Weights of a small mixture-of-experts language model, trained from scratch on English Wikipedia.
Experts: 64 experts in each of 7 layers, 32 SwiGLU neurons an expert, 6 picks a token, a shared expert of 64 neurons.
Training: a variant of SOAP for the experts, 377M tokens, 2878 steps.
Below are experts of layer 6 (counted from 0) of a mixture-of-experts language model. Rows are named gate (a neuron's input weights, with its number), up (a neuron's input weights, with its number), down (a neuron's output weights, with its number) and show model dimensions 128-191. Each number is 500 + 25 x the weight over its row's rms, rounded and kept within 0 to 999. Numbers have three digits each.
Before each expert's rows: "gets" lists some tokens that make up at least twice as much of what it gets as of all text; "mostly gets" lists some tokens that are sent to it at least half of the time. This comes from a sample of Wikipedia text that the model never trained on. Tokens count by the router's weight.

# expert 27
gets: "0", "2", "3", "5", "4", "6"
mostly gets: " killed", " addition", " Clade", " eight", "DST", " Some"
gate0:417475512522478504485521488508494484530488505460464548566513479499478488489472531466480503487474524487503512501469459563523491540482502499480516526495485510490498475467505480492501487510503505
up0:506523531505533500462522511478468508531469505536477483541497512511489493501502498539507528503481566481513507496506513475483511488483491510483503466470466531538497536496528440507542461530449540
down0:476533508474510471486495501490511474536464474497477490493520477486507484497490493485485499512513466513478448494512508494470482464528525514537478486538517501449503491525502495504507501469551496
gate1:503512467512515540530464515512519523514526510527508509524454517485443500441483457497544505515487492498468489485480494512466504499484505484523484488546514485486494462510519489486552513502484513
up1:506468532472501497489510520512479492480478540452470497477564528522535507498509496495505472517533503494487539527528490504528510525482496513506525504506481510520489548511516487474459503482546464
down1:486488507497488493500537489471492533481470490482496514494512486508474501624462535518462450509491550524534484487500488495449499512523499479464446516472523457519517496495476520506495499513491506
gate2:496474536533510526521495523497539530513486512471517467466505511485486538535486456493497471514508476528444487495474480536515470499489483510483502555513494469523451512522444441488512512489507471
up2:497502541521490513484510498490558520555545530500489525485511490510466528487516472527500521492497507465531461492497529528488448477466513486475448562503499505539503519495494501510505534483497493
down2:488492494493548552517522470462484555493470490476493500531541488487501512509441468495513504519528528476521540523484482495488499535522511512501551479481498534497523500489464498441506512503485490
gate3:479520501499467489532515518538536534495511494517473461482488480488512546494493523489506501486513501517501470467506489520506510541489551500455488492515499491491534489477528494548518497492467532
up3:561487503474515506506461507499497512505529526494535509538456503533495457505481484540515503508492501513523559504481503500529490461488490505521500516519510464496523473514460532453466528554514507
down3:481511465508514442525561491494518493516485515506499493497564502523459507524516498504476540539505497501481522538464493506534506486499507480452517528490494494453544486468508501513509510549522467
gate4:507493550507493453512528511488464525498500520503495498450520513496481539525483507472480478501507520549508489511518466509440508535469521444525493528496499502509486456502514525480504451521514463
up4:483492473495494491508497513537515513516504510489525489529480519545510491533478519490494475479489498481486493493471533519536504476496513521456479508509485487502501480485493512517507519519492523
down4:478525486520539537450483492522472451490484486516459501491547513509531467555513454463499513492535489521498488519462507458519487525488498491467507529499504498547523483479530483496495529476529520
gate5:483499468473483528502497507540531515496526461494517529523497541483448438472498538494490490533502494536467478465499459489477473535496507519511494524508492478494492482501490510483551449476514539
up5:441497509501529495516507506490505477497503514482526526518514504517505526544502492481510502475480524483541447524525528525499505488513545472543524499478490514543530481537533479490483530493476472
down5:485488506479518500505483503556467510471512499531452484470495477528513532476536528497515464468490523508525494488512507517486503531550516498549542460514549463532475476524466499470500514473490480
gate6:522506506501502521523486477470559482511503523514489481504482523505512485513481508506510446477449533508485505539482466522502510554483498513450522474494485497497517500470475489456483462505483507
up6:448478489525488502480493519487475467477489467492523463495511507485479483473523492457492514526517488518459526488527526505530527549499495469499474508501482533488530500484500513508573522505493502
down6:509467505521513502502558488509473499502504503513475527536519533551496484492472485484493527507499495483470495466481501500480507512493510483541549515452466498507488473510533485471443531483518475
gate7:467472478529460525470531527473473505475511516498516512481477506478463484493505502503520531470475517472479447497492428483500501544478518482456505489506463444483525501509481515516489463495497525
up7:447476508468551449482492522492502507522518495532508480515514531528544516492505516502523470534490522482455509523522518531519495475511498506474496525499526518468503531511492474531497498520428495
down7:446480468461466497501562463454529489521483471527436507494516481531522519485497540516493509524458487512476474494517467503490480485521528480488503502470501509510529513511543485524465467454539506
gate8:498467527486474472459491510479562482484500500517501480500517514493496495500514483560532497532451469513519530532509526501487434478480486497541548510473511460495502501525545462498533514524477471
up8:494500461503563522508507512513500522519489490499490507512494528482502493533473531469477452476520514482472500463527493462502564509486477490481441490523489531525446450507502517469504468499530499
down8:549492483479496467490490472506464525485490448500508550490477493501505494489493488482503503513521536530496493494494438474494498465468520498522462453500496466490482515512490508497516462520497497
gate9:519503527492507529489509503490497484536502500510493480489535522470484500490499540506482428512529557502512461470513503448501518533515524506489530496474517465519511459510518509512501514531549506
up9:475504464483513456504524527462502502457533493475524506500488473539499488551501533523545539495495500511494522494480511493496481463504534469559508489515497497508506489492509472511532479521475485
down9:478509515505472510529486495468496541476510487516503477533492470519471516482492487508531527475490509541436534572548508539473466528490527521524488490504514487494494526526506511496512519524495510

# expert 35
gets: "9", "0", "1", "2", "8", "7"
mostly gets: " third", " second", " next", "rd", "Early", "th"
gate0:506536504491508536491466495531455457516569494495492478488482502513491489479553548460458488496517410527486499485470511483478480487488496486461525519544494495490535492498514493519526521495489544
up0:480463519530451486511504524485534507493457488527522505484521538539501418478524483486505495532516491513467489508530476509532508488527538526478487488493495540461498513484468525480449521423474459
down0:467466539536486486542500508496503512540516512484484495546500470535512499518480501461495486458493496438451475513504494504506511527515472511493528485506504545503485512503468519530550539491475486
gate1:516514481487475538488505531534451509525462507498463472493514532494518518532481489491467525509542523491509486511512508523522479503519539477522527486542537459516520456490506463501506494491491448
up1:521508498483479499538470479490494503495496478483493512524524518493478448524492473517510468495504495542507489482485490517500523500484503465512549476520495495477509489463515493487513501479487538
down1:515502493525500536524493531496525481516504480491475516508522464462483438494518503500497530470467494504498487487462498507515483542477548521457542506475527545526473499477468498460462476473521517
gate2:486500520501515547542480514485498499529495439489494514494519500497521473463483491495542504492505479539506471485498478424461483494532480503495500548468481449495514474525495461494434547511512516
up2:518532505484550513448536521490504488472471502542492496512486505504475528540498547534486473510493472513469516510472539532473516504526502486488537498537532527489486527493514451516501519491512518
down2:535482519546483485508484520506507504513534500474571509519487490474486498536464530510419521533482522508523486522489529535503550481506498489495490492507462463485464489528552473494516513551489474
gate3:495517528487485565531488497535463522456533476507474512546529470510456526498520504507523509490482484487509508527522494514472504477520529457494502482544495448529485480506487499515483448516516500
up3:544460487503467502546471482528476504515502468561502480501511499467482509494497501530526483463471515515486520509526508526542503461497528532471538493566511467479499488478530463480491495485512488
down3:467503468452530477500474473495488479542500484490534523453492478467489500491486490497523493472493538517488526509455498488505490506534521495511484475492487500495494500539490506493536485504513504
gate4:517492560503508503532480491542516518468519470481464476511539430508479486505541504557512495505559483516463508462515500578472479514509517483503482537525505493486470472497504519500464502559514470
up4:508536525505524503507520496463533460515494473459495551531521514548506459489487520499447483536491489552501516501479489514468480533449496529466478513502565518501498511496474537485480514489526515
down4:488449496469494571520510470541546520506514492515505490565504496522516532503498530547524508536523500504491543514504513508529477495474506448462490508466519491488493468499461496474503508481509554
gate5:467526479461463540500519484443508481465440505472480510525482490503463481515471529516504474529477504496505475527454526535469508484470474493541521570485479472522480524501472530491470490503488498
up5:502460544515517500516497498539514527587542476526530484492483509466482544499542489504534531498507515534463532467507481465516530488510475527460441471501511530466514470477510473491458549501496481
down5:495520526467568523469487499511535485491500486512466459487461527504519528514523534522512522539506504507486511521508483516517485464504542445509488503507510497477491499481527549508506486530499505
gate6:480464473570512490549469521508514507531535504482511493506488528521463475459526488476456461512495564479510498510489493514488482503450515509436520500465476482476499505507493527503509510514540480
up6:496505504449507495497530474525497508503499523497493531499533472529488525494493513492512496519487496531514481494488512476529519522509515526483522489488493503526500557487524487503536487503497481
down6:503494513532495511497519484446503514487510458518547487508536497532504508446508505530536497479515486497471516493507484506488490463447526527520484493522561490515485509493512494495499543533473501
gate7:493461535497491508511493498490465519463502473485495488459502510482473478479487549509476488466539525547506467491529508504478495539503512485468562506491487453466504514482508466541459500502510500
up7:460459494472498487525500475519428515467504501503508478523522474522513463507542524434491455497488488521488499505533541490508444526493464491490466511495467492502527466523503492506471466536480491
down7:504499537453542493482490496506502527466478460505493464487516474538491509477493504484493434518460499506504459486432560487540509540539461498522490505526512490491518510510550510492513467507497505
gate8:449495504499491475472469500461543497438486524498514512463491501506498494483453559507471529518502505511524467470466475531491513495463520504505521517500493516505486496501510477485503490523501484
up8:526468494484495509488503499492473474518529467497520534474542501492548491497484492477459513520487547509485482490544470501503454426526502518490494497461511521472539555483526488505508500480487499
down8:486513495525502498482513488469495517466484495474473433506442511529492509562470519508523439454460511504464512511512504487489494556482522476519483473511491497491516487537483494482502533473469493
gate9:482524491543467524507498500460489509492454517504476493468506517489455548510480487509483423537523482506495495470517486487483442532500546471480520492475496513508519490570506514478526494500488513
up9:487525543506473490531528480509470525493476513479473469492487497494457510538503464483526520511507487520551499531518493497489493507519560459510446481484514522471501498544493512482466496506530509
down9:487498532481462481555513488463507464524486484498537502477513523500459501581504483479474475540471496537494428506485515503476501553505476496467519505531487507496480513525518526510536522497497569

# expert 42
gets: " of", " with", " on", " for", " to", " more"
mostly gets: " more", " most", " some", " all", " many", " out"
gate0:505485507495486497489438544498503521540500538489499432492460488468445503558497523496475510484513463489481512507485479508501479501510476474515493545509461530485498482522532524467518494501515506
up0:497508474457466476521512494499503457481482526518504515501544501529538495524500463457474528498491494537539508500538496551489512489485522518460485505488503484485546485471468494465506499502478512
down0:522491460484521521502495459486470495519508468486458474496471503483518470469528491558515452464495484464515522488425489475444503517502512520505489505491494545501515489538493513516551510488468496
gate1:489505544528469496520491491500514480515491500525522554510482491490564507528475525465492504477446500509482505513514489506491502474482507527473496520502492539517466449502496527456522504487490480
up1:521504486477471509514522466530513508540506450444502467485534504502488497499531502535502481497510520502548506458441558459504524508534512472531508485511517444446487492515509483533417507504549510
down1:451486462458495522507545450517538525517483500540459521552520466514493525526498510487509481487486474529516515523518522476502493493508514479532537506525493482508472493480520490507514539463527487
gate2:506503493480491538500496502489501538483530481480517478485499475531557516554483485511493483517488496493481475481500472500524358552504489511488470427521495518492513498523494462483479457524479532
up2:531512472515474483528483510491504512555476505480522486498515512532493494486526537530512500452513480515509481515512471446467526467489488499498493501481491533468562502525491530522574507516519466
down2:506490514498469528501489511534497530443573483458520455491493487527432524496512517521484499508567476496465492515516488519537472463475493483495463474521485521469473504521523498472504484528499504
gate3:482496500524477504475492530480523470536564568468515491522468531515480512489484522495520510524548476503486492531536500533483510524482505502499448580496485509514508523519493513506530525482481534
up3:497466525519501513533469498503498466485509455506482472488538560522522486516493455529500546517492493471503483504505467447521474480513497521533502514532530470532462507495492499491482525484531527
down3:557541488504528506478502501517482444430467490481523533501489476486470494539536505500465490534513507525514492523491486544475504504502517510546504499477470496507514494502532486488472506615503456
gate4:515545520484500478523494503538576479522538549498528487540480481522519503526509475505524475527538484519460514497478514458525537508503487507503490542454504499518514478521492529538504542509503513
up4:524505520500539508542521491478460502540504563507494513492534496506496558511504512491494506472529510533500482528496486516517546534486514492529472447485483475524533509486508544509492518505537532
down4:522521497533487482489445499516488484483504514473493519494520479440516497519450518459512514528501510489515484548442523524496468504468523508509501501504472497467499541534498477464529464546544495
gate5:493471502487469522500510569512522548484513477478517505471501492462541461477482498488490510476488468500447491552545497534496487509486502497527519496467523525513550518482443491487466520502540468
up5:502508467510470449477554531503518542512490512504472497500521508504503439463519528534456553496539485479534533477522538467505493513470493492525490490454485483523509509468513548458482474515483505
down5:529513499511487519527458466513481472520539456478517536506482505523528539510440520519496493535487467518468522496536477510520508504497484497509536551482495482514506536490487503477445495512463488
gate6:467509502508521515494508498490517483497485554485542461488515482462468532471450533466493503464455480484498552527530538502505487546500538543481507496494501472508521464533479485482467509503486498
up6:537530526523485468509515526468503519510486524498494515521506515495549488510497430494472524527506509507492491489481513513486485495506475495508504508520480491531465483477478492470485484497528496
down6:502491494530487516528467479525483472518505489471495494527457503502496489522487513517449445510506498467492512529508517471512495475496527526551480488467508473507494501508526517504502502519491489
gate7:523528495507492539484482511460475499512511521486512452536490525535473489500509522502490465546462481486523500521558472502474509545452505499516434481524513486502508506504527467569472523475454578
up7:538481488509511526488489496478483508468505486533553481488526533551487526520535516551488484455524499469437538497516514510521497504516498535509532495538508521498507544498501488512512515508485533
down7:508519467498485456532500456510478510490519502490472514467517499469529537468489458539519474490548536508514481497507478497497491466527476445502505534479515516513507510501454561486499519488485525
gate8:474522543477530518502496514542501513538522525488466470505483491476488532516502550496483482516530468494469489512454509536484484527485485477517491544537465507453469496508502525436472458491440519
up8:533450542501519553437482493516508491505452511506524499484490440443493536519474542524489499496488498492509495511516503499487515522518501516452559509478506531462523514442486509555508516532499445
down8:509514463487495481503493487487531493481474516483555518522486529504485515497490491558503517483467494450480488495506474529480456469509524477533501518452538518491490482495468531500512546538514473
gate9:494496572495523503478503494527510484513492503505473490546500471477485546455493505482495523468490514477459494492495531466476490458510512505451513556480498516511521474515522520490487516485536465
up9:484486453494485548510519492478513502519532489494537479536524524496518493528487505496534529518533490485496491507557443501519530502490527542479490496485504453496502533512515472491502509519479489
down9:527524504519483466504518489473497548477534491508517540487484481540519528479501482466532512503545522570508516432481532511444519531494522485470505489500472489509509457510539513499528542490482491

# expert 54
gets: " in", " as", " was", " for", " of", " is"
mostly gets: " was", " is", " has", " as", " in", " are"
gate0:494450498483479489491489560487529441501503502480507471549481490523499512505489511459512534510511500513498471463493512507480511509509494415514513513516493451474474503479466531540538506489499519
up0:474468528484500498531467552446487519522501540474515508528489511514503470457492512492519484491518447475512495484447534455461458460501492568509467513481542529453522504506437450477534469543470549
down0:509503497509505479492499472491504522466467521476463523480456524541529518460520512493456518493459480486470511522490479531515493507509491506525499523492480493481499500500490509531480500502524481
gate1:514497535506534486523499516535496493469521434514498463495491479467458484539442495493480513523491514491509490520497525489489484455496521461536493496460489452516490450483526580538477526506526497
up1:482482501498550503474496473487479495489504495531532531526508508521472499525493491526561501534444512510536479490554449467475517490525549521517489498505498477501515456513503493551525480529478482
down1:491495523498490522463488497530502504527509555496548465488459524488514493496489560510512493503538465501519504542506485523505504515539461458479461458511504517488438507510483522490486509457502521
gate2:543533501495484491516487509526476473530480532507439528489493507455492485549534471528492475508506480506491518510488479491517505523467507484520509488527460493532490453485509510517525499477469515
up2:507471524481526505531454438497493517509554545503521447458504487535501535462520500533505493473543543499509491498518486500496539486535500515502479490504562549494546483506481490490494501473526501
down2:476483496480509455533519440439500526467493462528499521467490534500497482504481533514497480485492541511447489441515508500522499506540528461502490518480481464521533495457499534493517497502474503
gate3:514515532485474519477451438497481493499522491500497520499516533488456491513522506484542520540540515458501517505496484498468510465573479475536481530524532514466489508497462537509498481489514540
up3:495515472513485491560460484446497450525510509491478498498487464510517463490510506516518539505530494508479482524465468508516542453538481527519529509510486529480500455462488516473466553505483493
down3:540476466503493472524497497474522529473513523511443494536519493485497513476476484470511483503501495505486468493525513541516512516517491492528466503529471482514527511502465475479520513514486475
gate4:498514515523495538529517531516462478533478534439471484490478512478519503452527517542504504486504500485489515562419512454467514521493521505516485510487498516470468491495487485491475524524516528
up4:531502480522475479462516473532486499524560497518524486505511488460437508512497494500496515434492484476467513501476493495528490468503513484526498511542492475499473472448581469478520493497495484
down4:469491549485506487495476497501514519486508499517467530457449493540547528456467477516476515500478482526482488476478520454466477503427491464509488469431527535520515479485472538519547504499507514
gate5:489477531494501499504484490508494483477517452472515522496532476500494448516529499559514454525494489488485493421478489536497473500513503494469472554488542528461587440533518532511476467532492466
up5:510491482488476474495495510507483481516505477472524485479495478487503503473477502516537506498477488442485425458490500498527497518493519477531511502517541495510499464523512499526540500485526484
down5:482502477476503517493510498484463503515504471505516505458488511461485520504488514524457466459480492525515512481506456522493498498537539494514517508487451474529525509473471530514489503468465486
gate6:502482494483479527485473477502459499472493540520516518499504524469510473505499496503501476543462531511486523509481541522485485521450531505514484512493524512514560435506488511499502494496448478
up6:470499508461525484528513520474493468469481513507490481537499504484495476494496491509542461541465503427465516524514517502525463500470511489480459540492507489524521488508521475512531538547458522
down6:477523494526515455495523499442471482536504523497483496480486508533500465522472489496493528498559515498488495503507560488461515483491516511479479497523509523486512448505486501536517507502533530
gate7:462517498503492531507503473507517536522535491472495524529515502535508513502499513534508497461516535474520493505555508499532486475483514508492489458458476520519569458489458536503505436486473500
up7:501506494497521488548505496503505473507515487519447501517494496480484589507536536495486508504479496526530470488558462466521511515488523500511506526540479462479473490522499503475503516507529513
down7:507483526522491516530546489465466502491497471520490492489454490551494464468450481492487461466486492492472495503510500501460464511494511521457472552496521524447506495486519485483526461495465515
gate8:507519532475503467526507531503500535508519478486489426509496490513488498532538481525564473467524498479508512505510487459504558526478545499496494508538480547467542499503520492525493487510510475
up8:506505524500547465520508516487484497503526558524500491500505467500507508503530472493537512520482488481496518488512502524486495494468516503484584500498508498530464483492522519496499504492528496
down8:507508502547496540508479512528432484467517520541515490496474499485454514477495522483504529502482508458467489529513538509530469461536474494507509493479495495468484479465518478522503519473529472
gate9:456533522506513496495511481487540533474531473490481494531446498457525481493513509541479486499515513538508477465510519507487499516498513516512459479473545510508537485517545543520473517521478482
up9:523517532457523459476533482558488534441526500484471480519463512482525490498499463516499507492466492523490505514500504509496503496518479501561510529520520491501517508482522511463423470495492487
down9:504509522537497497550507496501492469533492535512502476492513509499533502495489519472478476532514511467522481500528492505491479555489509502490508481510564483521503528488483481518438480501471511

# expert 29
gets: "0", "5", "4", "6", "3", "8"
mostly gets: " million", " mi", " sq", " billion", " land", " up"
gate0:529523493504475508531482536486513500526567512505493492470528488516493531551483543534506457530537514514484479459474473488468487508475463554479499534504515504491491464491479493512521488467542493
up0:484461503493550544501476479483523484525516502533496483496482507480491493529516511534478496486508478542465483536556540495538534489527530518509492446518529508502501531558489449510522501527444515
down0:547503493482473531506492516478467501558518492548525516495504486459473490494504472477463504517503466505504513520491519488503494504495526490483514506548523510475551493505444487528487447449499518
gate1:507501502474458509503519528482479485502543532506506509508507509459487519540473529509471482495424490527501502547464521495488520471476517504473503511530520471513470489484514521531557548490484534
up1:507512522439523485492518530448537519491510522543501487487488486494473535545522500486513460524529480506450453505430491495527538474464459545495475505517489494517481522514560497531452499527500539
down1:502457502546493485474488452499488516482472480482490476480475476504526495558457494514509515451517482479522500456492472492516531508504482512495487532492499509527541461488561509506487527487475534
gate2:478515513520472495497471494524509509507484480501509495486522500479519502523496497498532508497477485475482486504489444534452492498461502491473476479500511514482500488475512512483468530456512495
up2:525465514492471464495512504510514452502496510511443516480503504498492511544494477512507517558490511478489532535456427509499510502487517527549527492515515503448473521490509540514455513523509498
down2:494505514504479497478478535501515468499507497500439465509505497469475502467523531510476461477527503446534524518505486518530499501477531500532547493513469520497506488467467494534518520492454509
gate3:487500496498531463502441503495511490494478478524506479474487508488513510507556480475509483466487503487543454531525507498513472457493512475494498549550461486531524469499486523480509522526525491
up3:509521487513500510513504513501495512491520527424490482476487471471475516506461481495493502506491490497524505506522453515466506514497519511460503505476549517513502495496483504492515543534504513
down3:506480459503500465497480529512549488490495487507469494477494484525503508476470524527469494510541504468477507532489508506504500571439517546528496475537517539483517514505500536523520494528532503
gate4:528502498501504445505515490491490531533518495500465476479476548540491553484534490501486520495519506498484494522491474465489509460483434494500524506448514493539503507532482498506507494542552477
up4:458518453521494507544578529465516516520489463466472499525538518507491484479504525481512517474502551483452495500503497479521514495487541512496452497534496545476527505507526548529479511475490468
down4:488493491504523478520493498486493457482494525509494522484514517511485521519442513515487478458480507489536514516539492497486538516484519526488512471490490473509551507500504516505513515552446520
gate5:468516533522449483490500505466525487518517545478501524498525503474476483515503491496462477453490490523447484492457499463477499525528509514488455471533517522548449508512504481485472458502455513
up5:511503507515501530498456469531493511510491473537509489488473460503493536509500488509524519513503518508534514524496490529502530468489490490460548490518464517451533524479509514538499506510507476
down5:521512490500458442513510479518492503509500493472507532494478529507499538489480529531478521492494512485525471508551546487472477465484481475493502511510516482508503528482439499506484475462517492
gate6:468553497500514467500528484513502556499529514524470503513497478511531495499505480516486513503479518478440501526480525487456512494496448472514470513517473501538491498513474549467516477489496503
up6:500521513489478499488500478494489472506503502534511502547510473497574514533515509484507520444483485470510488495505464494512484497457461520507522535465476534531533507525489447458475506515517488
down6:494494470526482466519510481513485505484499495441593508448478455476504508538485535551504538479504521515489547495489499543474490483509478501519487469483507532502487508497514513477491480534518511
gate7:486535497512539446513508523513499468512520451489522480476503510507529499524536478468516527511483496557505512532504511468495511533502511524500535493503523540500498476483463494424495537536495456
up7:544464516522517491490464492540476417501493477468531497457499495497508522458502518499493496489519514487500536529504486512503455431470534481449493462511504502496563501520511446518508503508493511
down7:520505482485539519530549523514488541516488498496548503510512474544528493529482544505508501486507499493487478496531505526473495536496492554480466533480538498515538489528449525447512474492458466
gate8:528508496497501509549496469502462498473481482543500530488499511487439475496523477521533475498485506484461510524457484477524501490443496468505554471480499480539495511530505553501479490513518507
up8:496524497485498486497530464481533508462489486490507510516493488498506486461527519453465512494489560501500525523486471540484503490529544518525509514477502495455483481468472524526506466490483485
down8:540465490536465533503514510516505480479487504530476480478490521483506510490473520516507501522544512461481499521506469496480522517502496484498459515510476490459462481544531504439506495472502510
gate9:458544501528464480501487470494524458543529524497518483461493505481501494539515555514532491500489547549520503492443521507508498472457485525486499558492522498511478521513450512522526495481531516
up9:475501534492534514489523485499479466491474486507490456518527480521506464488497505486486479503541541490572474444526499496531527511524528509481503509484480475499469490524535494493508481498533481
down9:479467466511491510526501529523526514499526541485502535476502439492497511501513524512533467485505478472516495510488473518539498486483525518451529500495496451438502489441519531509492470532503480

# expert 38
gets: " of", " as", " on", " for", " with", " it"
mostly gets: " it", " him", " they", " moved", " called", " he"
gate0:514520550443511494526489512521513520485543568504512454504536540515539526475496492493536513534494499518496467482453502507456520479473517492462522450467493490502533521518478512503507478496489526
up0:535472528522452503532460522467512513500443455538523505484494539479486458494509480501420468501495520491520507514537524507547482497495523504517500518510492465515482530512493481488512555516512476
down0:483477489516518459495473502510520490523512488496465476459548477464518518516534487516496492492518535503505473467469485476505520504513488501479545488487473502515497468494486518511493540483490502
gate1:489509512487512535456493508479532511502473472523465552499521446494502510497521498492480509527513526483473507489462510498466468502493509495510496512491485487459503460534543543536487530478493481
up1:498460516496515506576507515523481551476556533503493499478504495506517555510492481473526545494496536495462494491523522461516538522475517527529538501493466534480516495515522494432507519527492523
down1:504483458474569465493494538506458465501493506517488517477515517511520510524503475491494493499452506481510487516462529532524501561482468543520529522485482489488485494487480502531452510501494497
gate2:492508525504489461533545520483537487503485468514517511518495563533508517461489473492468517538488464515516495519523499523507476529470503493508510512507477492488496516492514528462498503528507530
up2:526505489495531519518516501490513476536498491543465466465488493510490477496514468528529498462455462522494494487477543526519525527517494496492473489488520470470479510505475470504485467452519485
down2:472490485514529486494518473508477493485530448489506467550546493533542472512493461522474462545461505514521482506454493491540479515567467491542514538491504476504466495470495470498481505474503469
gate3:523539466490536545482525492483532499540536495489506484520515509504528519493470538543490502517450512472503528459489533525497493519517504514526526528438475499471500443508509513483500486544478453
up3:484493483515518531516558545470520500580488522482478509492545477516488505500497501504465530519491470485540513504508542528492523472548536489517532519476523564488521486503499514448507493495487449
down3:539465495481474482535465541475465480535502532537513494502516485496467460527492532516463538467516461502497477508502527516497518473512507458526444550541495487484510487458465510514486508511547514
gate4:533557513483535515546542497480461471488501495507488489519531503501493519465477488516547477487488486486504503488462474524458514502499524501472487478449543540506519494534522488470513457471486496
up4:514505487475532496519480526511463507508513491519533478474535475500479512486550498509523451474467480466509460463435526459477526506505493522510498505536474542498498493509507478528495496512532523
down4:485465491522467513514522471518517535483505500517494501540518502493517485549527480503504531486520498462461492528468508535498490493516477481525508490519523508510515526490508486488440485476501486
gate5:451452473473466490468483485480474473521500496530478455503478546505504486504492485520481503506481534483485499501476490477517518493494493511490494467503527504475475455458504481516509416516455544
up5:522466469516474454510462485482469490473557513498510551496509479521438510462505455513520504526451541488478511505479533457497507526510520515499546470487506489503508463458527475478503493511537508
down5:459490501473488466529507502475529508481531506492449536475522475526511535454495531476483484527480526524454484496496544515487525494532478481484527515454532528541499517511575494517490526520480513
gate6:535465480502503479491474524504471505483444535489496517507495511485480543497498507491560470500467502507471508442487495501455478486526523500466464487526518501508485490578514484498520459506546513
up6:472492535484522516511462515482504516469537508475557476546511535529505518503482548536465492548514466486520456497497481511549475512512505486492545527448465511487525492493465485525465520499506524
down6:505513517508523459490481476523487493484514498537493439551534500524514496507465509503426491476482489495507464480496486459441511501496485517508517499474502512502488465491500498474510495470482506
gate7:515545483475476529494484571499513541518539546449474494507460458458510503497477476521477518548493508479481448458501438516518448494461515459497472490479503480507547484504496501538521465481498505
up7:522467477504485486504458512505527511485490505544509470499510514487493507506510531465549481517550513471496484502502472482501519485497528538525508523502499506525497502478527473512492485551519453
down7:499528500507457527479526494511484508514497504498490455533522535445449472537487514495491511566515498517516539493474527528486495512499534503476504497475479493517485481478459479494521492493511449
gate8:497517495535508507496485525475465482511489529521450500531467522474512496490470517490485491517515496465506474522467524446478483500487523522509527470511488460504492516558495517519463518518490502
up8:519541473525471531459484434502524501461508489475514507479486499485496481440541536509496528490454461523538510495510509532510498536484544499491485504506486509529467478441509482529539497495463504
down8:525521492465535491459463453499494459513496536544479478517507515508491489512487524488547493467501491465526494438492480460512525518473538536477510480482532490482500518538488534516535523493477445
gate9:550452468499481498510495500502496495512501518536496530446505538468488500514460520543470459528467518489469536466511472479508489541473479467508483494476506474510472472501466491479481496510553516
up9:518463482489500485478538523457493515504504484562491459467507502502468514526505484527426450477498533504474515484538468471511500507495493495509490497494499533490527479522459526507474517476510469
down9:498512450478561533460509481515490504532527494528449513494478439480452469517523514528464488531548517512484504557452499520511492506490488510486479490509518488442518471527541501506502473497481502